config.toml
n_layer = 18
balance_bias = true
attn_scale = 0.125
warmup_steps = 50
schedule = "wsd"
Below are experts of layer 8 (counted from 0) of a mixture-of-experts language model. Rows are named router (the router's row for the expert), gate (a neuron's input weights, with its number), up (a neuron's input weights, with its number), down (a neuron's output weights, with its number) and show model dimensions 112-223. Each number is 500 + 40 x the weight over its row's rms, rounded and kept within 0 to 999. Numbers have three digits each.
Before each expert's rows: "raises" lists some tokens whose logits its average output raises strongly, later layers aside; "mostly gets" lists some tokens that are sent to it at least half of the time. This comes from a sample of Wikipedia text that the model never trained on.

# expert 5
raises: ",", " and", " of"
mostly gets: "ik", "id", "ag", "og", "ard", "ust"
router:485511498487522483455501547450504476496498486552416534481483431596476574482415457503538555447495490501559451481414509586511456476503427532545444446458502496488436443479502425538515511506496562566458471471514590535459434540509535517559497591461438506503532558568520583456509471516522530497547457533473481485448527487451501533457445455503
gate0:486472490465498462487527488485478541485493483503480496547494450512486524504531531454520549567505515414540465528426499555514481476537538439467497498523518522499554422470501495387469479520473469457476448469505531549455529462512563469512553521485523480453413563487457493467521520547501435497558480486534531524468558506575439490543579410516
up0:526498475429473430554493495516555519530461514536522422454509426536509518477514458519517506472593509486386574498476514548509504499541590447551515493469501487531541483491428524533520435415498479549444522528486514432434519512480402529474471515527478474475545514529510474554517476479476499518524569507526525562454519478498524498467462494425
down0:537474544510431536473482399483504421517480465447442493474500497545564457503511533531471579573499504511458494516530490514533502458491475515531440418501492442461468530448545586475486574582487470492495442439425477479493491479457527471487471482447509489520426513447518495593546551506468540422466562471543520517516447464512531477512526498484
gate1:540538487512543477534480512474421411463444484484492597483471521481493456503511464440553504509476437523585537474494461526576478443414490468549496526498483556466495475479507508498554536442493594531550478476514548539532488501478470468467545540494531537472539446507551514578483468476474479497432499542524465455510521439416483508541508497485
up1:485505541500487475456482454535541432510474499531474426497455517455487467507551490435579493547484513504494490523453546476475521524488500486526601450550572494515516433516534490508554478561483487508501526486516523474554414568454502463501452529489542434580524466480498479530467510537485551522488476574491445473428518507397480423560501451418
down1:468510455523508447477522359596502517486525577491432497538487472457528526491502621519407427456525458520486510497475481525553477491501460421504481427455451537509503520505473509445496475533420507518435482465587456453534535459445512440528508587484603496457530457467560485437496472561502500476507464507569519543526503519450511466543470451467
gate2:585516526491561505501461515456528536514412472516435485493494592504541478514474452418532501502528544498547428476443456512527492397396507536480493551435559503463474496549466542516483426484496466485451458529440503481413542531437464560452535527432594540475576476526505449526527570462537545530543498438505501482450555474555470514466479458478
up2:543486524487472472518566553507498487559445560479534505485490497513456436495539485473558499504545467558469446524546544550502516502531542474453435507510538434490506573534517493516488484476529418500469514473487524526480459607471437467511394505519509534452461479570512514458483519507478585418467419494523479580508528528501545457471571456526
down2:521558514507444525473479464486476448489500597522467466491514464542460507475490462508539480491499503539532454626398457467553573553515509479433487476511512467513486572493544507562522535551509455438559559522496546466385540492463471517551470508517520528560522417528538500458427487492465487494519504516467515531439523505481431486539550584445
gate3:465508492501536498492405504402526557487559463502463510479489535470511525409537552502488585473540506439491466496488432529519498462516530512476497463410565511569481490432426488492609484526443498564498500543536500431469525602456476592556467466507478463499544557469538446473533517486533546592533468443536526489463468450491568560490483414526
up3:530510495439469536546455504486562516458501491499507585497578475497502496494509458480512507513489481455513537487520440562472471565455495413502409498486486463540515538476502537471505602527525537526539604496423519479479521489479506509454510547438532393493542469538556479507459510516507468494533464590515499457510554511536489455472525551425
down3:448528464543493485491444478455463447545544573476477495450513537527570454431512538543520456469590500442466507428529523550466506488460524509495503504589561516510482473477484460499554547472426527522592539487562481514464475532514467492529531568419451490518500507429544502557440483555436520558471559542520525561604468511472507496529574523462
gate4:504499441507518557417511476448496531515525472481472509528413441419444527495471495509476500463474552459565467504533450489524506522577441492527528545505425488486464466528442516436461501421509506517536457488589536519504576524503480486520521504433542545545514584459476483471480444404527571528505437579537440474468495543501473477480475497385
up4:517418487498471554416468497489474409486484481563515551447513426516482482462518436557504488604483592558510446514503575435502537509488514437475517523510470467460534585559519520534505548510529521484522466459479520452477531519546529511542549540485476454448493484454477513448462615465487500483481478507531554560517514498533472525550505483550
down4:414550528517494517482522431491481578510500487441524514490504509575422501493468521511486452510447481510470523525514507511518492487560545492542538476524404433489483538516449472525575550469461505465497585500444513515503540533460567503556569420504543498519438522493441533475521519573477466498467452524531479487461471521513506369546481432455
gate5:490478481459514487458574533492555434535495523460486407568485484592492423518462512556530524509508503497511433497512469508461541449519507541472494498527466470511487461508533528568526530505477430513440491556569502504534506480505447472569512497442498532444498610522456491610518570456509479537511443528578395456490501500464426494490489497476
up5:496484473522585505476516544470473501524460487460544570463480468475506517563437473514492501478534512512498458488487434505473572552518526484502532471527512538440512514476397505478506496533560521505553475495546576460489516539424496424524491531471446517449449478525551573522512531526494473522435544500490535472508511495470434512511479491563
down5:481496550492479550483468472482532464506472498522527494503525483479572535495503433544491472571485483548484563533455447651552440521531592521482540507521536518513488504532481500564491542489500512406517514491440517484548533482551474498479468504528462459466513449487504547530495485495468526499486464482544527521530468472462444453500497522424
gate6:562484441491464527407471491518597506475535527516519472451486507507478516557425508527509528438511501422486574462464490500516440479515437532486529505521437521494508474481488460547513486524470560455535484508495455520541477563530549489510541552622523512579495506479511552492581548492503512459513495546457533479503456461511527472503476562510
up6:507415528479490515516507480446521541487486532518492466433495484486557401460518474464467552519473471463475514488449503469523497496528485471501464483492426509550532465588422459531511496470477495521518501487493458537451410535436501537519491471465540544549436587541534484473509616472579449474495507493495455572475536527519502526544549502582
down6:446480478391528481489517462475435463460429451489508505532505544519450496487519442538488520530549499538482464503480444524513463512527444541471601487535478577448510497587454472520471508597486533443556462537454455466630537521487542526468509458544571499536520464487498498471487496510476461505482498488451512523385484542528535561503479554595
gate7:498538485507564459577517537543497447514529499449430571449571463557485541486438518508543441453475482566453478491555568535482531574529507536453478480470476497559509483460508500516445471474507442423518498465539505495421474491509532485505468471521485528455451512504407604453462566540506503502507444475497452488477523509454529463512566466523
up7:487514534490539432470493561459492559523437546550493486466509549580499537488436491475493484499453465485484532488442481563477541491476482532516463429471467500481456384450507475564481495456456535476463503438488575566501519530430500536468499472567566473473475529486500470526588510423552563489418500513495457508492526490527519459564558514522
down7:484460513446506382479521494494477547479435499579405464532554436534486492434522510552469506530479541494530436505411509542445484511426490485505481493485494414544454483510460562520527496458463549546490519502532459525492492541463509531523511444493538486512501524445550511474546418552549474514516509518500415499566584521505563515534490538503
gate8:461466554517450445448440447544473474504525540492489531463538524535553512600478532477496460542554435475439459403479480525512451439485470440521501439550413449518532495434449520491517545504519451409510429566516541496523471502487520501567480519574456528403502514494526496477557518486535487474569557487435508557556505521456521566492457473486
up8:497525464501480464505540509512479522417474479514534446525432454524481494537583437467425476534445446478493505528504515527475474536475517544546490520491542505483543470480509486583553537481461491489511503474445405514389460515457482543483475529454474563508475479473481464523487502521438446448485480550580467568479619475532541488502504519545
down8:497460505522509422514514451472523546460518555545518504553463431484533554552526461474549509443517499493476403541529464472464502437491515551570488486481505546484520507489527475543469556470536434447500515467489480530488560522486487472404459554525541479447531474423473453481451498476453485537492567539435530548543484515548475525474478499492
gate9:474479499494491414531471519436402513605492521354505440473557540527558517452466514530509544449510528536580530494545566506533502490562531487508557549469484457521475522452550476445511494480476489509511543535534418504497460481546510483518494568486547492435527485432485455499543476507574501473522544477478596487498478538552467409533506516481
up9:465577467517527525415499576492498481521512488449509515483492491426528410466451473445517508494503528497531557507455550505560486514477522516509469454447536517551524423464410573544513490487519435506525518537488492608486475442534549516538539484513473495451576543478559509510476489502514485419514470444454549495407530437409597452473526559528
down9:514506493515501454424429515447480546506518479506511437505498510504494438560530486547481482484526557440495557503429447474465531493522519489445446452491458422455488491574506557478514508491450439423481488494560420540476543455469476457513468486467577436392510488522550542503526536531526546566517494535541492501521562520505527452504503512578
gate10:458536539513407506483528560513535457442479489516436558364472484551508575488491517469455503511460514486443541444489559516504514494600509521519492497513555470454558471472517464427504489472552494475475487462545495566478477509541470503493480425495459495527509520454511456515530567501508554475504520539525463480575468451494479609479527501487
up10:499518532517526501482533523486397548508462444551485547443436619496465477424441614496427514448522504544485513441547514549480523473534450501563519495503513479536510543498514437459498487502530551496547509476402535508602521486509498502539502537541480480569490459459503459386525475497510529492469477500534492495502499484466465542484522491559
down10:537519455513538514419537518535424558573471482536457551520492498535483501621475461502521518496555486508487503462511552521462565527500468438537474483471487500546497543489435504437480499503543462496470436511447521463524494542541486489545564482483460488467478463531538471463496498503511484519477499500469512488487503529498482541495481484436
gate11:518496514449537499495552507493563483432490482529497517498501559542453454583456599535465486535460452480534447504513531510527530494576483506460466462543531490505468478524433479490516456514465451543553488530613446489461507516489508475567484503483462523465461496475552485494545557535544483536557526482467531467522513561525504475450525526530
up11:507511462562542454560373520401454550480480407522501498481480526530562520460500484513514550478442507499541472480537467518542517476487506478576488436490511490578512518518497491539462493498580497437511530436517503540513411560434500431498425498520540497496477478547502504486473521523444512556530516565534562546557478488505589523488500512513
down11:503463447420569548510464484442536521529503499491527546565517505448503579468497520562545479473423456449504459497497526575575537564475506431493425542497552415503529472499484498519505588467488496445567519567544514433442538529554523479494530533550538400498454481474455551488492574462486492469512556500499499530469473562521435496511502479493
gate12:469485493425595482535493540536523489472516523473461474450499379479517513472456472525521463512513463473457449467542512520526475536468440452522456510478486530531521469575574494501544511457541435516493548584555482526476454484441484522520553486541430482532478524465493460488461493508494518516503486547509571471505444456501593486564481507426
up12:532511500447565450492489522499405525486504523470552481487505542505504530431494569529438485460493508457514545520502495475556482513577543583480492443470509480512520485431470497473568576472549559556456491478481529559568523527515563497444546427568508499518513462503452514564453545480536500473509464538588566475498415525426476487463471494498
down12:526467540474501536510478492549508441524503548553472538455486507532554512507497561486579551534576518525455492470472489483528556515461474466496531405501420415503476496533457424476530542529488541517513565508477497520502525454486497593415420564563447537459489465495437510491538520521410447478470504495537427535490472548553556462524546515430
gate13:542448522517503483434503511428482473477472524507518447484568459495464537503451444448448443487554485559480515563440521479485526475492454498565552493551486536518455440520482507407458590460547460502510467541541583560464567476524476522480420535524538436501476548507550569532565485491508501485548515483477435515492514553478558458527480538485
up13:571563558496508493480494493516441488521507469431525530519526467517540500498543447437520445457488507495476583472486420525500501494409510517467567473497536493447511486485588459495489494504486504485548511517488527415524544508561568475528456513467480581477472488482518469580480457486528450509439463445512492536577517508497536567539472558516
down13:451508539509510477494498529502470503529566558486541520467430467438522517439524538544489501547508430497499446446530543458472468530517512584531493504488530446490508489524486461584482537509509497546547468465480480495429451467519455543489465552429504477515528473474511458493467493452467515449406499541475520515468482511447508514543570538540
gate14:501495501498511487461491514417544470507458482533454453498569471528561598522486450479449493411478497490505484479500476489462516467534579494471472474500466545471470493456524388445520486517582485498401492507528542515498449541501490488434482452533515515535507473522496487509447521510569455479461544477581457508502534533498511511482473413514
up14:582475516463557490523481535482469392515467526472506413549499545572487442528560491478508482522480453579486523552501497449470498492479405504508441446541546569460493483520479514545441533493542491479555495538521505546470474476493496584472487404526455517424430488448589491537468548481499476542462546559528487455491467551500511547452479517467
down14:442515394551469566554552525477472540519514457454431467512536470513536457540514463509464499423489546544428507473546544598458553455575436424506490504466520493519490522497516547472481464554484493465539498479495535456616470502433491448496502446498497559487529514492488434477458521574450438498481422467533516445526502564444489529462439530520
gate15:535503500447526474485500517598568503459403578489509513454501513532507604427490458508505423504493548436504461562445497492497515545495462562539504480527567463483474515514467517501480470550467538564464529527505468543461548552519504477533463502454417523560491518559532490504463483525526454453529545521464553483497481486528438512552483534424
up15:470492498452472486485568517517455401572562540480457495498500490499511508591454476513487504518473527489464543467580535485499530546511526439483433469485495460516508574547513475502488527490461476544427482512422424523440492533471502476492546471447465493529495461611580487515480402553438550524507483469507538492447499495470471517525509436478
down15:541467558404551496412513539448469500423447533468511485506515485543460586479448445549445485517519568574460436532504507565472501534451458521473502558422523509470508468492533473508473465444521478516501497524488504482472543467498410498457426524556496496527447540545479582499480536436443546494556532510486503488486501459524514518425515513557
gate16:504493457510521465487490498503468495533485553426488550563479529631521517531510478497534543471482456471497464520507547510475553483473535452505476558399551503537555526513514434533486552505495476516526499474482504509470479482509575455561472477481492548424577553494487543493494497525540466497565432472563526483541478503496521515467466495473
up16:499509442472471477488510526507493527553498500452555522519515489480483515473507575389565507533510512466461522470513589509511483552556498378499434480549428502514544531428460543506483522464461602587448509505521524541441538494469547456443447510517490493508473510552495487424486399520509410523513435473479561478461490494593476503457563517527
down16:508520589593471530553511512567489531555508433479473497443501541527463463563449540496491492484502442513539496536533526556514547469479507534530450505563552423479412516451465455494497551551586496449467513498524524411490436491495602513546481560501514447502552452524416452505454548525561479428487533460468498495485500467445483490480504463494
gate17:537485536460561499453491583573439566558475468452445479519493530419561498489492478553476454436585506469516474483530531435507493489546534549468433535427503452467506500524541493512500554536498545498495521510522559500521510452516487495632463508502476525462483459493549427517492502445509577501505419510423434486499493546488496444562555538455
up17:519511552567507487519501515479541493496487461537527548474476429481514481480515579506505510530520502494463555453514441494388457406474489496440463502482480558460491453555493495545510484521545526521485405604487466546561510457462504488429491525534450475469469446515519458495489540420515466476475549540526498528478551435462465565551493536535
down17:479476580480490539453478483468496424527591499479523561524545443418469466503465523466478465472472521468483557551494443444460561555521573516536519412478514621615477506504425474526446538421508504425540487439515455549546570550508551503510469511487563504463537490459464513568536528493500502500567476461529557468498484469531548500560495567496
gate18:460478459508489515478499454479510500548494473499479532499475498547494511485451435523487509483474448416546518531554537535455478540538491554556448575469476515531510480506434476493526484458520469522514463517538497528443503462509572469496448542532396509495532402567531472492515508600551506488511491542494497501462532430554502470533471498489
up18:483546501415433515534537474473527592492465541492510504520535452523510459478543426481470505558481437549474494547516508502496478516469504490493511558537443492423578464457509520581467537513467514541512433526435520519516569542487447449469489516494573542485505529504463526527568511458497558488522487551406493526518473467436501524450500467509
down18:499546454540507487546559546477435566529536518517508451536508476417457512535546521537585508436503509537498500497426506481461440509518437511433513552514558500463471494512581595482541504494499439482496512437502506483520524484490506527588481466481538556466549498489513474492483432484494487522496448442513503551543549498495569445464465521468
gate19:481461499484465493450562468462461409508487512490509503539484470473471525534497487462502531513537462545547538450429466449582479517557454514489526482483520589538478541495512483526530511443484465501545493527463402591488496509488499464540527549491507517549538519544474574471516496574451505462491463565479485422534451517520448521526553500564
up19:520536514535485529517446548497464499515548544431547486560452539418564467450478512482484529551462469458535445468520453500474482515498539447511542395471509562561538458518531460523470475450482531531547436499496577514526508471458514455542525484430475507484517504514499493488506415533588514539514554551474449486422439491402505491496548520513
down19:544465505504439506502556426486461460468498405606503432508458509498497563529490552509535492472438454506543472531464454539576521483524507576480483514489561498442505555469507491514501559506522434501510432480484467480549518454496476475461543495494509416519564507501426502563522496463540478540491494542425525494534440476510494479480566410505
gate20:474493550475510496443442559550444436534540554491543533468453450482488590505579499526500496461483518496561559522495496526574532498476414462559532478503537508454469500560473534552505468528422496543509432486557443552521511469508584508545487494429541478450511464454464407547482579532503480530538499526482446471541498506503549495446543524508
up20:449486510490506559454447482454572417472560492535459531509506489475489485459467454515587461429571491510487527548497551495530539428513568410473486487531579521469578464513437514455468512513453496582423470504567449528570431450537471521498518592507472395497476494460540569536434554470512463540513544483542509504434530527510451512544509556445
down20:565539490494572469442517491542535573454476513452497476482449518516533487483480449445568548516481447498446605512500563532495485481499493558537403572468461477485501487492507477385477501472476627503510475493526520478503497451480546473530488462508629492516485547516488530443510554527462515501553437537475497483564547499459543522511535507496
gate21:485455543514510412459469484523491549432454476499485526539557556523487527563464469511526438503446499466526523556511493570505479469491453501466540510475479498511482499469493466549457464514468442525499488484474479609524482485491430576526464515492505422450542545474548476555519482558509516550461533481439476465569422492489483511433552495476
up21:564480529514482520471507513422521543516504561518504490480473489545415494569474515474504458471479476560511449492463487547445496458505469548527530459528540559540519494494502437433479483554461375472490557461479563483538492512529513477450460501504461430475579491533479495453515485557518472528503459481455538536495417547506523458462508537476
down21:469527580523502502466422473522516489510505526515502513485589562547478494403578450472483466525480444478484433517475473525548581513447502501497402502446508517509522482515504517449490512541483498517495477442511476481535444449503526531468459493429443507478497479410541452527490460532519536506469428460485573522488529477476485477460491451520
gate22:463463445441548498523482503496556543511609467440497554502520538549405563537554482389490464486504448456536456501478519500505467520516532480485529556592490465502481448490516540519488449521468466547440451555463525524532511439533565521504488503539516499497492561491511507481560444438487484500549418481502471506513495485580499490484442459490
up22:538457483444451480526465520557549506569518472460442510452493460454428514400446552567414489486514517467491500559467540461498464493510530494456449455431534476576519496533534438497467460504487460493490554488452445487512532446557507461467493478528473505494447464532461481573521461604478580480494481496452547542529563500472608464555550493470
down22:467547446513513422507505541521514483541432528509480490472516488517541483508544538452482417542516477505557512471516451482456465509499453543527403529528530550470506444577477547530495547484480510489526505512544557496460511466530458454507429426429531414503526441533525451595584520529472517454431504528467492472451482546479560419530411474497
gate23:481546539512514497539424518459476577543496549466552537498477480528512467489437538482502482541533527499536492458446430427550513499438540567495490387522486463457478497413512594554517540529512516517461506507525488526484447475586513566517539492498466466492511519538551478540437530463452548458456564517473437532504540490442559494527490498540
up23:479479506508511462488467521560492572502441546545456474452497494498544560513577492559451503497509510510456448575423483498497493490520501496511526580435563490523502437519578455492473482509459472467486461478407593500431463449466488516471582518517511486519438550519490507524479473454510472486417467520541548566497484510507532513508485492509
down23:481523531495511471540477456495477506514469427418477531495460552571475514511427449490607551505460448490543509447530487562586554530506462538536466478515554495509486579488490491569529507544476536437454472550512594516447460440518469530490521517460444521454446441483531528499521488526471455498555451533519500537411462532408487470518429499473
gate24:502426477499566490484522508482545531464486500547508531470465588506496494534454552457479555484546503513552506449529468466510415450501476488521437447476515513438519513466486582507545545492533551551496442540466479590535460478458557485536479473527514625518572398578477448529479480535504481424453543558476488465527558446516447511480455517557
up24:438483501435574466521549575505481469531481507476530537516501472572596502511571478491550427524444503448522425513529499447519511503485528538467484563443510464515504518502470469499469422425519485591421440473457499498484523467559507512517505505455514522537467561491495471515447455449550410523450478455559522416472503455516615478505468484527
down24:457537480500549474575460494455501475538593488533505513474536501398466510480535514522463556599491464554525494528502439484517479527485479463465576497554495492456556475491481494532557472520522432520501506524373550585487470514516510541515488517559514416464550530502451550470465438524480428507488445460472534477478475534549457485494502517512
gate25:450537486434480476460509553570499401504509541459461490514484562455482489528573510523494603366419506552481486514488564503553470476506492488534594529512485466473492516438462505508540466460522536465438516526584547495511496447469547461474480508485493486485476516519490536567602567537534519395463521477519490477542433467486513424487503509513
up25:485499453453546467521530547466504565494481524505508513485489505533499565492533506513481495528452469541509480528502555533498536412443454522528477471599467578515498560545397473517515529476511495486548491489444470518544489496501493479517419469585501502538489488433496507498518366498518508594453543540484528459522471524468479515569551470508
down25:491475546417476465481489512474505477487536500509464538473591535462493456481495528434482543547456511516534462489483472469508484461517513566490502507425510482524494501434482454486476464507477561503467503475496502505390460482580543568556438433413477498524544576446538545488549556482562471540423539493591541478537475569513505460524545488508
gate26:449503579428552514398462456531453491513480432490473461540528479477488529540502566517511505533543470572495473504531528568514538521503456525467448534493459517526482443519466516492507415493457433568531581447499546570468534543519493448509525615472447507514501504468513480502552549502484448509563493517529486479453493545529468496485571478447
up26:494566475477523544447544427499448528487455418468506559450492476562508513517527545516527531494529447480561526529509579541523513468547481519495493509526524485553511482462451438468383510537548458499517523501436576474520478533481470514538445476473453485524529511457476502481442503522526508515518541481514567482560460485444470496440526495494
down26:510530434464485497504481472460472485424545514511479514440481482563497500503432505450514530458534460492532421521463461433582546499500509557527421530521532559478471517536476531529492464450566520490494467537526518602506467537495473534564508454558500508515495528455501434539566419471430465570515520501512465530524463534481430526481503529486
gate27:410459508541527504484561542588504554474501529527469512505526492450531547483446524450486445503465411531526491528571562437468568554525492506528502501507490461510434568481595440526538482556476482472530526540418456454543499567518486489516485476448507538493560508480510578519508488479510581407493555484540430488452537546420447512481459466520
up27:478453515519473509533465541513482504455492413445479545507385504584465507493487526476445571522516523542491478468527447559597516428493509464554538499453547513480516519501529447513479489477470443396497511483493555451514522489441536553470546424480562466542484476490483542456453481466532517531475492478581568473508513490493475474409438446423
down27:460531495525568584408516468560464521431497542552477503488526542500523507486489500516488505431517522479516526492507488620516468475467420487475523509452539492483424620516510555533518508618469486530469438550491502480483497477464497520485442477589520414520534491533476503479485466555476543476469486465494462509482468529504474558492466563495
gate28:487513492483578469500516488489524492493437434479447482443540513532556516438475548437561508481483430533437472510460473519560509464500454550507453483528441497447554447595473519541450508523547540446513512528447510478454514475508421417549556545470514489460550541530557554520524520542487511514546496502481466445464512497456544451492431583466
up28:504470547594588534555491495553448550467524527568539553518497477564506550490515550466472500521489476489530475482570531527522536507514497441481539549557466496508532501482542480472445460480549522453518542451557528483475491455509406491433561509537503512439525508542526498460606423473489530441528511444474588553433454495411512485443527490531
down28:538532529460481534531620488436488452456502508452446509501555463578570473564531464548511491525455406472477492529530490467523570482490498450478514511477471433530493462506461565455526498522488460512468508497507461533558435474542532502587548501564500555483486619464583457481525509461561547503502484540504505499423532505495526513524490531571
gate29:542467569472511554543505541457498511495485586521418495476500569530468468436449482468495508435470485400509482407447395508569502505439520558529468495467555506490555505512495485508500582472535526495450521530531549460481479506470424539553454505510535428532565452556534496525428490500570577440517549484468565493560523544449489517515488507536
up29:563490514425543568532509486545465508501415460471509459458487512472485536487519472505510510490494513510487467472508530547477424427505434512439473517481481493511517478514433448464493460570468489477484518511442455487498462545523532511504539532423434451549551503507567477486533589549514456533512430481539493532507447496459474561556575520463
down29:488557494490428534480513461491508486552486551522493498524546527502490572466548469510528547579436502479414552529476559567513510480573535475461599555483475470515503523524438579511430572554482439540523541471573450471481541531488455465465452435529438434469440442496502545493548475526466551491453494496511473538493540526486512511475517555458
gate30:492520510501417441528430560487522502485472535441469565475417489539479548560466409582517534449530474486485489550476478488477492602534522451492417556489460468529450477514444507467514501486505434448486538535464542549509505523530551527532537521485498389549480487501538450502498464452516480516549502488560470510491515423480493492513602424506
up30:474435522557518471548435481522481529482564492489490501519504484392494521474495523534506507497480449503490496479476513546563444484450466497539486493510445439513511464494510495482524490438450508471541508384521517502481415511523446508457516533449455531478554516522504530584497543441534523483507386496531491532501489568507455506487591448467
down30:570506505530521540530431509525551480502547536526499471475490526429535509440572545510445492514459489537538492489513527567516526500490503538484522480552483508473468578445472542541507465515516531505488571564513471589533473454496473601459518541497492518505530459524438496530494530479479447487558409492483386520414520546507527466498441575382
gate31:561454526567588468479525540454451453591550546512439554545544545481483573532500498511497477541470484469521485510591568533466503452462476390489537425467503465501547552487567478509480525546523523508443455497600493532438549508495472479601464424450390495482520469610408495405465540562494490507483449482483542536509440480481508482449555497556
up31:493596519506416476505536450547473521494505550506447464608475488488479579506493440520532453576496517535471521500495507484501472524532514520537548471471511475566504556542483502488452459517522480552493523523442520475465551516497516507549570465510457440496527426461471480500485472527491483461463539531501514422501462502527461477547544484490
down31:468516542456435505526425532543499482518396551560552468462508477528439547545455443516515467517491490506576532485526563466474570470480499544484526510571508498539509505460498527570477513446482461493504470555495513524482505484558507512443466463504491504505492539459416492537527538599461481532505527439503420417552520483531485483515486517476
gate32:535513514476507505588501514507511502539467477479497524546474477473515510460471519483452503512555455462500502527475453547501470486611423533489481534464466493448503506588529450492505469482544535455479553530513450531480475477518502464541545459520537506568426543542460494524538478448473534462530499453431499558515482468524447548538516355488
up32:541467510440480512515519522496558497457513563447533480505495421549441507487463473506543517466427488486434549543547512492489520458524505439563532516478460457514502478489482511583497521497506530503497475480479552532474470520406522537492501504457463503507511556440467492534498555515573438509520450521581524494454540507462489544457504519546
down32:493489503512518545519526523548495470406494507499532495518492557590502483461500471471550516546466436510603459458474556514440511498459441445571494547410488464490572493510552443534445465482574535488437524558490559547460521494556457562515534489475485489442489551497404539485449464479515545438459504571480493526526441561540499414428498480513
gate33:553517525534552466471514553467483469509493435500481432481498466506456533490455512412558508490584501536493473530531447561427507463523534475490586433484482447516500544514509449523532555511495530507506452454474518517509442417468458438540534506534435516476499500531548486486504484557474465432556530524528480445517460546445494479533502530475
up33:470539462519442565556548555518412446546463540522469472459478519486537535441478421566523514498472516507395531533482539497502473578485444546514484504508492569412553415510421528454491473504484525594466465515481507547467444492496536528468526541511481479514504462453518520536497480557455581528499497602502529429470443498509511463561506457472
down33:437511493586563513506467513469465471479577480493541535460469546533491522446492500496444522492506535514531449467464558581464493490508468521481557471557483498467492497476520429464523501548484509485514480464536452453506572516482548511541551472483400515425482398465453471448443507497460492494485524469394465533571528423477506479554585462487
gate34:497525431486452513460468507489530538468472487446477487461464567506534545489561539494487526469524526519571407468497494544536496574563540548531534427453552430448509488499589462519456519473495477459536477439460530491486475478465461572546533484465522499511579537471506497473513525512474543509571613495548500498480547612495512532579540498462
up34:397483489517529420473542481509567530500447452514516516451502480475462463512481439519513483514479497484530459506520472470541547470555506431418527444479496498416489501480552469497514512484477540508524541541541433499479579437477495500495488518524553508559577441467512499589504487521474545479522513489524506430585549550487461487507416559537
down34:554459487568471515456507450501517508459486560537412481577491518522520544505479415562442505483468519504500482502508498494507475511497508491471496465422429497499491393485525438419460506518528456555461460497521465480467533525517517395547525441505475499455451565532503501553496546474458526506502556540480497520448560414593499479479487528525
gate35:500458554480516570560457480470531559549541518538494441580452425474502544515512502502482480497486503608533469590479548523502479507458484527520517495503467527472396504535471515463520509466474438552463508493401518503494505453470549548524499587440471514468473456479527509474461543480444449508512549474446548509515495498415505543519497477522
up35:519482458431533521544502501521524541487516512427478502553492557408479495451524575431471537426460493541469567558520529474466488499503537435581503510539485530466475541466524519526485487528472458513507488507440428447482515533489443448468425535562446441515471547477486438451476452474479497441544534505525515486538408485413486396494534519445
down35:459494595439575546471476532524547513533503546480512498421467488492469512503540570478507480507537431516456523506422468531473515476514571501517405495616507454461500488566513498555478494432482552532465503472502488530441550480443468537545538462460423505424488558459549498464444533515480437578486461508463506480520512476451503507548490546547
gate36:560504473425451470489510495445559439500534505473516536512478481549509524480484513513507546392547451451558456470535502527518509558467399466531477460491503518466544494511521520545467520602476485552470484451491491487492483548523426453509552539458475509577492495441437518474520472505519531577455528513464548494541463490480484460495522585473
up36:506510522553470421484467541448511484550448526480492488475455471471533464522503533509485437525451538475508465538535563521467499510419605600484516425454491500517477531527434449527457456508406430482518469518439539522560486491424530495492416526465540532458528487487505492496482458499479554481530587497506528476516522467485584473519480479501
down36:510513485480463527485512570465500488497466460456481491546513485470541539489557469534509554462516534461448480512551609548463441468385490566528519572520614536493497444564508476442537541463510497489498482436557473535495484528454491410536525483568515573505491474477435448438482499536506562440513502512414463528573476470544486520473469533479
gate37:452559493469531454475530474485505492509544561590464462477482499499485519534471492519554467528477479501569497503520480459528496494484404531492539481458436532542512419557555504512500508544558510499485457492543547548503452552539540529500506487543471520500453578563434519486494511471510495486561537460417509563534476508557518495545486488528
up37:512602513522531503486530504510527466488528475542508548512589411435460492524500507489424446521478516529476492515503479567557427433561558538483529500498475478497489454484569489526528576545533443507504499423514527503534461522559483466535469497491512458560548549492529539482534506507446494562511434507424544503521527486430536547532461483488
down37:487499449513513515450537485494524496552528455485446490528480526541468461476566476555587569538425506496493503521470529579510522496505527491517430568527472430490533527503472524514510442549524409497556484549517479524493546473502447467468509454502595548446543524454477495535489534519594495470484470499441540472489521526524437451500521435467
gate38:468510532511552465499495509469557431551513461499505456462504503506518503535481470557536548497419448580484563492449533473517542441470441452484415539486557453554521505484455460499542544557501490464471406531534532492461512557477472525551555472502482538490483542494542475498578507466563537470496503516534490518475472542513513553456538530550
up38:552473507427534475435486555392513477475528525541524513498528484522464422564533460539558519490394462492521447515484505522546499549521462549502476533463528468527529486545544417432471489418499460530556567561586568468502500509451504550481432521539482460500517521486548499489480521517441491533431532445479403510535451473478554444456458509491
down38:502533456532534525469561494511449514537549434548433550444532449464534544517486501566562509455497528454487468555469532581446550479537490489492470538525485508431491472550479463540476543527508508480504471468591536472506436453506557450533483489438494508478487485503526432512465530476465482517593480577493512397480541461582488519443492509496
gate39:477501514463462506528497475426508521459479471522472529467555480465521554504537467543531449511574556538561523526467502501454443567554497495495406503476518518506523497505484532499472487515429483564424534503452534458516487499524572496554465456498450465515505523500533572524480427533536531482523561502493493473521487447515550418513478469413
up39:475418517435483493487587514543475472487488563578511422496489524484483551546497497475500518486499526497469424413526535513540475549562553536512543509420553497461484495499500454525502544457458523608452492499534487466496482472508542540490483485456492530475549453468514479482530460454463523568457502554469458432494421563518452526520466479547
down39:503508454558471449443433466452505456528511527505521506544551459466421520496471390535493539537511513539493452459517498443472439473534487533543490509503525493475498462515545491482460573522538573469537471530522484539480593468474564505519458475452520422528482507472439610469495528512458538392485522525524417509528514507436531491521458531510